Below are experts of layer 5 (counted from 0) of a mixture-of-experts language model. Rows are named router (the router's row for the expert), gate (a neuron's input weights, with its number), up (a neuron's input weights, with its number), down (a neuron's output weights, with its number) and show model dimensions 0-63. Each number is 128 + 24 x the weight over its row's rms, rounded and kept within 0 to 255.
After each expert's rows: a language model's description of what the expert responds to; "mostly gets" lists some tokens that are sent to it at least half of the time. This comes from a sample of Wikipedia text that the model never trained on.

# expert 16
router [130 130 147 125 105 144 143 157  92 131 130 125 152 124  96 101  99 131 106 100 121 136 126 102 128 124 135 136 155 110 145 139 127 166 108 137 142  92 124 150 135 133 119 124 141 144 117 143  93 128 135 144 150 130 103  98 171  74 116 129 135 137 160 130]
gate0 [ 70 138 150 156  93  99 121 158 150 128 132 114 155 129 131 154  94 135 125 101 135 129 129 163 134 147 156 156 135 161 133 126 137 135 143 138 174 104 115 145 158 164 119  96  95 149 152 175 116 132 140 124 151 169 170 140 184 128 128  98 132 142 152 146]
up0 [ 89 113 128 227 128 122 136 124 104 145 142 129 130 156 138 154 129 124 163 106 117 119 161 110 147 152 135  95 131 113 163 118 151 145 123 114 136 128 119 129 149 165 105 127  99 152 127 149 117 141 150 141  67 175 145 118 169 142  85 123 150 144 153 101]
down0 [ 85 137 152 127 113 153 132  80  73 119 118 119 118  75 121 125  94 132 118 151 161 126 146 130 152  93 105 121 134 126 128 179 147  98 138 114 130 152 126  96 149 114 102  85 147 124 128 111 121 135 102 115 119 140 109 113 133  90 108 132 141  97 107  61]
Description: Word pieces in tables. Table separators and mid-word pieces of surnames and places, such as Kam-ins-ki, M-ers-eburg, main-s-pring, plus °N/°W coordinates and plural endings.
mostly gets: "°N", " Vi", " Kar", " Party:", "anes", " elements"

# expert 3
router [140 115 144 139 107 141 151 143 137  66 114 126 121 168 116 130  93 136 128 169 121 147 125 118 173 114 135 111 128  65 149 113 125 139 109 121 115  82 119  76 166 134 125 130 169 153 161 154  97 160 129 151 121 113 102 121 134  91 111  97 123 133 124 126]
gate0 [108 132 112 116 104 123 126  96 131 125 170 103 110 133 144 148 121 104 124 136 135 105 134 153 156 108 124 130 106 115 127 102  93  87 124 146 166  70 136  89 110 122 166 122 134 113 119  89 182 128 118 178 150 109  81 163 106 125 125 110 150 112  98 141]
up0 [123 151 102 129 139 130  89  94 145  70 122 120 122 120 123 120 142 104 159 109 122 108 116 178 102 133 135 122 117 129 132 132 142 121 131 121 162 108 142 149 148 175 160 163 114 131 107 146 156 119 150 124 132 123  93 111  92  91 116 115 159 134 152 168]
down0 [157 152 134 127 157 106  85 138 120 144 107 125 132 114  94 104 128 138 158 124 126 163 103 122 138 104 129 110 129 107 156 128 123 139 141  83 121 136 144 108 119 135  83 182 114 154 122 162 141 120 152  95 136 131 132 117 131 144 123  52  70 136 103 158]
Description: Name and place fragments. Pieces of personal surnames, place names and CJK characters in lists and tables, plus coordinates and age brackets, e.g. Scott, Bh-asi, °N, (aged.
mostly gets: " (aged", "°N", " Insecta", " Mack", "-born", " 1°"

# expert 40
router [124 115 149 134 105  82 129 175 100 145 156 135 112 113 135 136  84 131 139 134 139  88 120 116 162 140 138 130 111 158 168 115 146 155 135 157 116 179 126 109 152 155  88 133 128  96 131 136 126 122 125 137 141 155 131 120 124 151 124  92 106 139 140 103]
gate0 [137  74 139 156 110  91 142 178 140 145 145 148 112 137 151 103 112 166 171 130 105 138 131 120 124 148 127 126  90 150 172 135 130 122 110 126 121 110 144 125 149 139 108 142 110 159 126 134 145 120 126  93 130 147 126  89 115 128  94 133  65 136 105 126]
up0 [120  77 142 167 114 113  98 102 141 153 152  75 122 121 123 143 116 141 136 102 131 164 143 112 165 152  80 115  85 137  91 131 141 158  99 132 125 106 154 115 118 135 104 148 141 114  63 137 117 127 135 107 126 136  83 120 164 114 141 138 140 107 160 106]
down0 [146 110 123 126 107 105 110  90 153 132 114  85 113 126  90 123 129 142 169 171 113  92 101 142 110 110 121 141 119 123 136 149  89 134 132 154 141  56 194  83 140 129 120 120 137 168 130 124 137 167 133 107 148 155 135 128 160  95 121 158 119 115 115 133]
Description: Mid-sentence verbs, adjectives. Prepositions and content words inside running prose, such as in, the, low, high, tells, avoid, h-ood, o'-cl-ock, and Succeeded in succession boxes.
mostly gets: " low", " Jar", " mid", " high", " Elevation:", " tells"

# expert 6
router [134 118 146 102 119  84 147 135 123  91 161 133 144 112  96 130 130 149 117 114 118 113 169 193 132 117 115 100 162 146 122  84 124 168 125 136 138 172 147  89 158 132 124 144  95 156 117 132  85 123 140 171 122 171  93 166 159 106  96 137 126 148 104 142]
gate0 [119 133 138 106 123 119 138 143 154  91 184 104 152 159  84 133 112 138 154 121 158 154 158 170 119 123 118 161 167 146 123 120 136 141 111 110 119 150 142 122 154 143 147 132 118 117 133 150  94 126 112 138 141 142 135 115 168 118 147 112 154 161 144 136]
up0 [ 72 180 154 122 140 129 143 114 132  69 118  79 120 147  85 129 141 144 179 112 150  97 197 146 125 153 110 123 143 131 140 133 137 155 147 145 109 127 119 121 129 138 164 141 145 160 175 103 130 117  61 133 109 143  87 134 129 131 108  93 115  97 108 120]
down0 [144 131 158 119 116 162 129 127 145 130 158 106 152 121 122  92 123 124 130 159 179 117 162  77  61 182 113 105 127 110 118 102 127  79 134 162  97 134 112 142 112 104 158 121 122 174 122 177  88 113 123  98 131 137 129 154 159 132  98 120 151 129 137 136]
Description: Prepositions and table cells. Pipe separators in sports results tables, plus prepositions after a noun in running prose, such as at, after, in, through.
mostly gets: " Columb", " cash", " Santa", "Despite", " Educ", " music"

# expert 31
router [140 105 138 117 113  99 132 144 116  69 111 151 105 137 142 135  67 157 140 115 117 146 131 112 154  98 122  79  92 114 123 100 116 121 122 154 143 166 128 117 175 137  91 130 126 130 119 102 100 134 145 107 115 149 110 109 165 100 127 140 114 143 131  64]
gate0 [101 156 162 111 122 109 150 126 117  98 144 121 163 102 104 124 136 167 103 123 140  99  81 139 123 129 125 157 131 179 114 140 115  84 113 174 148 141 158 146 131 138 100 131 139 147 137 175 138 155 125 138 179 130 108 136 142 100 125  79  86 116 112 180]
up0 [183  92 163 110 114 151 102 120 143 148 135 126 102 133 123 107 128 120 108 145 128 130 103 170 134 101 175 157 106 128 133 139  95 108 135 147 104 117 120  89 160 144 139 152 143  94 153 158 101 166  78 102 138  80 109 128 133 101 120 152 143 136 116 125]
down0 [176 120 117 146 156 165 119 123 138 115  63  87 155 111 127 137 118 144 110 123 110 130 129  76 147 107 137 140 132  97 129 139 145 142 167 150 157 189  58 121 116 137  88 163  95 129 152 156 146 150  90 132 162  93 118 108 114  87 127 129 111  86 132 151]
Description: Non-English word pieces. Inner pieces of Italian, Spanish, Finnish and other foreign words in titles and names, like n-ella, apparten-ent-i, Trigon-omet-rical, Val-ores.
mostly gets: " ITA", " l'", " d'", "i's", " ARG", " Airport"

# expert 2
router [125 145 144 139 124 125 138 104  77  92 181  85  97  85 114 135  91 116 101  90 114 123 168 133 113 121 126  73 127 119 133 108 168 123 100 149  73 126 128 133 101 113 109 151 117 117 127 144  93  98 142 127 135 147 129 114 137 128 105 140 120 140 181  73]
gate0 [126 142  88 160 101 141 148 132 131 141 112 124  95  86  94 116 114 156  87 118  94 174  96 142 126 160 164 152 156  86 120 131 116 153 131 151 165 126 134 149  90  97  95 130 137 106 115 112 127 142  96  95 140 134 100 125 131 132 138 134 132 145 138  97]
up0 [ 98  99 127 134  98 131 111 125 118 132 106 157 149 112 159 177 162 132 134 112  70 132 147 124 143 107 121 145  68 125 135 114 166 166 135  97 129 100 100 129 115 123 159 109 149 128 129 149 126 123 158 123 149 169  94 119  88 111 116 130 120 101  92 137]
down0 [ 85 140 138 127  91 112 127  97 127 123 159  91 105  90 113 141 109 126 118 110 123 158  92 140  78 107 130 117 155 116 135 104 114 107 109 148 137 136 101 128 135 128 144 109 122  90 158 168 140 135 113 134 179 173 120  89 118 145 120 130 116 160 151 117]
Description: Organisation name words. Words inside names of institutions, teams and offices, often after of, and, for, such as Civil, Science, Racing, State, National.
mostly gets: " Motorsports", " Civil", " Racing", " Pld", " civil", "ropod"

# expert 35
router [139 113 118 194 117 113 134 128  97 129 110 123 138 157 124 166 121 120 115  86 143 122 150 147 142  97 152 159 157 137 109  88 172 116 118  92 139 148 124  82 123 157 106 141  99 141 142 135 106 119 119 177 119 140 115 168 138 110 121 155  94 128 133 134]
gate0 [104 154 136 128  96 144  93 115 108 133 166  92 145 124  88 140 151  98 128 110 147 175 162 134 157 189 158 124 121 141 109 114 140 156 161 138 129 127 139 106 101 144 124 121 129 132 153  99 170 139 131 133 101 106 119 113 116 151 111 122 122 122  74 133]
up0 [144 136 116 107 141 152 122  99 139 148 158 143 111 125 115 129 132 127 140 149 155 142 132 147  99  99 108 103  86 179 132 101 153 112 169 116 136 115 112  67 127 123 134 133 152 140 115 109 120 125 161 112  60 114 100 133 115 122 145 122  90 164 111 130]
down0 [148 114 160 131 110 175 149 130 141 115 130 130 165 139 130 124 153 119 123 147 115  97 137 118  82 135  98  85 118 115  49 160  95 167 123  76 146  94  65 153 152  97  74  89 130  98 132  69 111  62 155 132 132 126  97 122 154 151 143 146 129 136 143 112]
Description: Line breaks and creation. Line breaks after headings or periods, sentence-ending periods, and the cre of creation, plus first-name pieces such as Abb, Kir, Jane.
mostly gets: " cre", " Abb", " Kir", " Mr", " Isab", " Sey"

# expert 27
router [157 129 172 145 143 108 147  98 100 115 122 123 113 118 139  98  92 146 146 172 111 152 119 105 117 102 116 109 156 160 107 123 151 119 147 128 146 104 110 119 120 133  51 145 119 125 118 135  97  80 114 155 107 123  68 115 136 132 136 131 154 136 145 135]
gate0 [147  88 118 177  61 102 128 164 143 105 127 102  89 106 130 180  80 167  81 143 167 141 145 122 141 125  93 123 150 152 110 131 126  89 130 132 157 123 143  95 102 182 162 148 113 127  99 114 122 118 146 102 124 144 120 149 104 144  87 121 137  81 119 147]
up0 [133 155  85  71 123 151 143 126 115 128 170 129 112 126 108 122 136  82 139  83 118 162  96 190 120 125 145 140 152  92 117 129 147 166  95 162 125 118 125 129 110 115  96 146 128 133 125 142 144 130 127 171 148 120 127 115 146 119 114 160 143 134 135 138]
down0 [123 109 159 151 104 113  98 104 113 143 139 151 122 134  76 134 111 121 102 108 130 153 124 133 117  68 121 159 116 147 142 151 117 146 165 169 140 152 117 112  97 142 131 188 106 151 106 138 149 141 138 153 140 137 131 169  94 136  85 123 141 102 166 146]
Description: Title and category words. Capitalized words inside proper names, chart, team and tournament titles in tables, e.g. Club, Candidate, Winner, Italian, Vict-or.
mostly gets: " Candidate", " Loss", " Winner", " Chart", " Venue", " Committe"

# expert 22
router [133  79 176 123 102 122 132 111 104 154 131 120 140  94 141  88 154 131 112 144  64 160 168 102 153 133 121 133 128 102 130  81 154 109 116 124 155 110 136  66 121 133 122 139 105 143 104 120 163 126 175 149 138 137 138 175 156  61 105 146 141 135 157 159]
gate0 [122 158 104 161 105 118 116 130 114 107 124 114 143  92 122 123 144 158 119 120 138 177 141 108 132 155 151  92 180 144 142  98 162 130 117 145 124  90 140 134 128 106 135 140 117 161 125 136 133  87 124 169 120 112 159 125  99 117 129 119 166 115 138 139]
up0 [163 131  98  99 112 142 128 103 149 138  73 148 169 124 134 101 127 105 109 135 151 118 117 144 129 146 146 143 169 127 166 147 173 101 121 129 129 136 123 127 111 136  82 124 139 143 186  87 138 128  84  94 130 126 159 138 160 131 117 123 120 132 173 180]
down0 [144 139 117 101 108 100 132 125 107  85 131 143 157 159 137 155 131 103 153 109 134 146 148 138 153 161 118 102 111  88 136 143 116 179 119 132 111 132 112 108 126 130 117 159 103 132 125 139 137 106 153  99 123 115 140 161 130 121  91 135 117  67  91  96]
Description: Election and sports tables. Cells and headers in results tables, such as Candidate, Turnout, Swing, ±%, and numbers after pipes, plus capitalized name starts like S-il-ver.
mostly gets: " Candidate", " ±%", " Turnout", " Swing", " Loss", " ITA"

# expert 43
router [149 128 156 146 109  90 122 117 108 125 179 141 137  97 110 147  75 121  94 158 135 152 134 119 169 114 155 122 130 170 141  79 159 106 113 169 103 143 143 130 145 158 130  99  97 112  95 142 127 139 199 131 130 129  99 153 158  99 111 113 124 125 143 140]
gate0 [113  91 141 166 106 102 145 112 117 110 110 122 109 155 161 118 141 145  94 156 167 146 117  97 144 104 155 138 132 128 130 109 154 124 141 120 102 169 129 122 147 105 164 120 124 123 101 153 148 117 118 161 143 117 137 139 148 129 116 163 157  94 132 146]
up0 [161  90 156 115 108 193 132 107 122 111 137 139 102 100  92 119 106 154 109 150  44 133 115  81 135 155 133  95 157 145 117  81 131 147 138 140 136 103 105 143 165 127 133 108 109 149 193 112 146 162 143 120 142 145 121  94 138 114 125 115 123 116  95 147]
down0 [174 117 166 110 145 118  93 127 145 135 113 149 113 106 124 142 112 106 121 101 150 154 112 118 102 135 131  97 142 146 128 135 144 103 117 175 114 102 124 150  76 169 129 123 122 136 101 145 156 160 162 125 116 147 125 115 159 110 140 167 120 111 124 178]
Description: Nouns after possessives. Common nouns after his, the or 's in biographies and sports, such as contract, work, home, club, title, territory.
mostly gets: " Mont", " island", " Length", " hotel", " Position:", " title"

# expert 5
router [124 118 138 143 117 100 146 150 130 121  73 157 143  54 135 131 154 197 139 123  82 135 114 146 118 132 155 109 151 108 186 118 141 151 110 133 154 132 147 121 156 144  89 128 126 117 116 151 116  97 141 102 123 167 119 145 110 112 136 142 125 142 123 117]
gate3 [143  81 152 118 141 169 135 120 113 119 135 168 112 149  99 124 162 111 111  84 154 172 135 161 131 109 149 115 145  91 187 128 171 122 140 129 174 135 115 102 133 118 140 140 122 136 124 170 102 121 108 129 142 122 185 184 135 125 185 115 146 131 170 113]
up3 [144  70 136 114 136 167 105 146  78 122 124 188 110 137 144 121 161 113 141  93 132 161 153 159  89 106 151 115 136 114 186 134 145 136 120 119 148 143 101 122 165  98 138 144 159 117  99 152 103 136 121 107 124  97 180 182 130 132 169 101 134 127 139 116]
down3 [109 101  94 133 132 167 145 135 135  76  87 132 101 119 117 111 154 129 135 107 182  87 139 137 107 120 129 122 119 143 122 170 152 121 169  99 121  79 155 136 132 124 111 165 144 137 125  92 141 143 174 137 161 134 117 137 178 120 155 127  87 142 136 137]
Description: Mixed word fragments. Word pieces and short words in mid-phrase across topics, such as the rest of a word (ic, ab, ogen), and, to, percentages.
mostly gets: " sports", " %", " Goals", "|---|---|---|---|---|---|", " kg", " Insecta"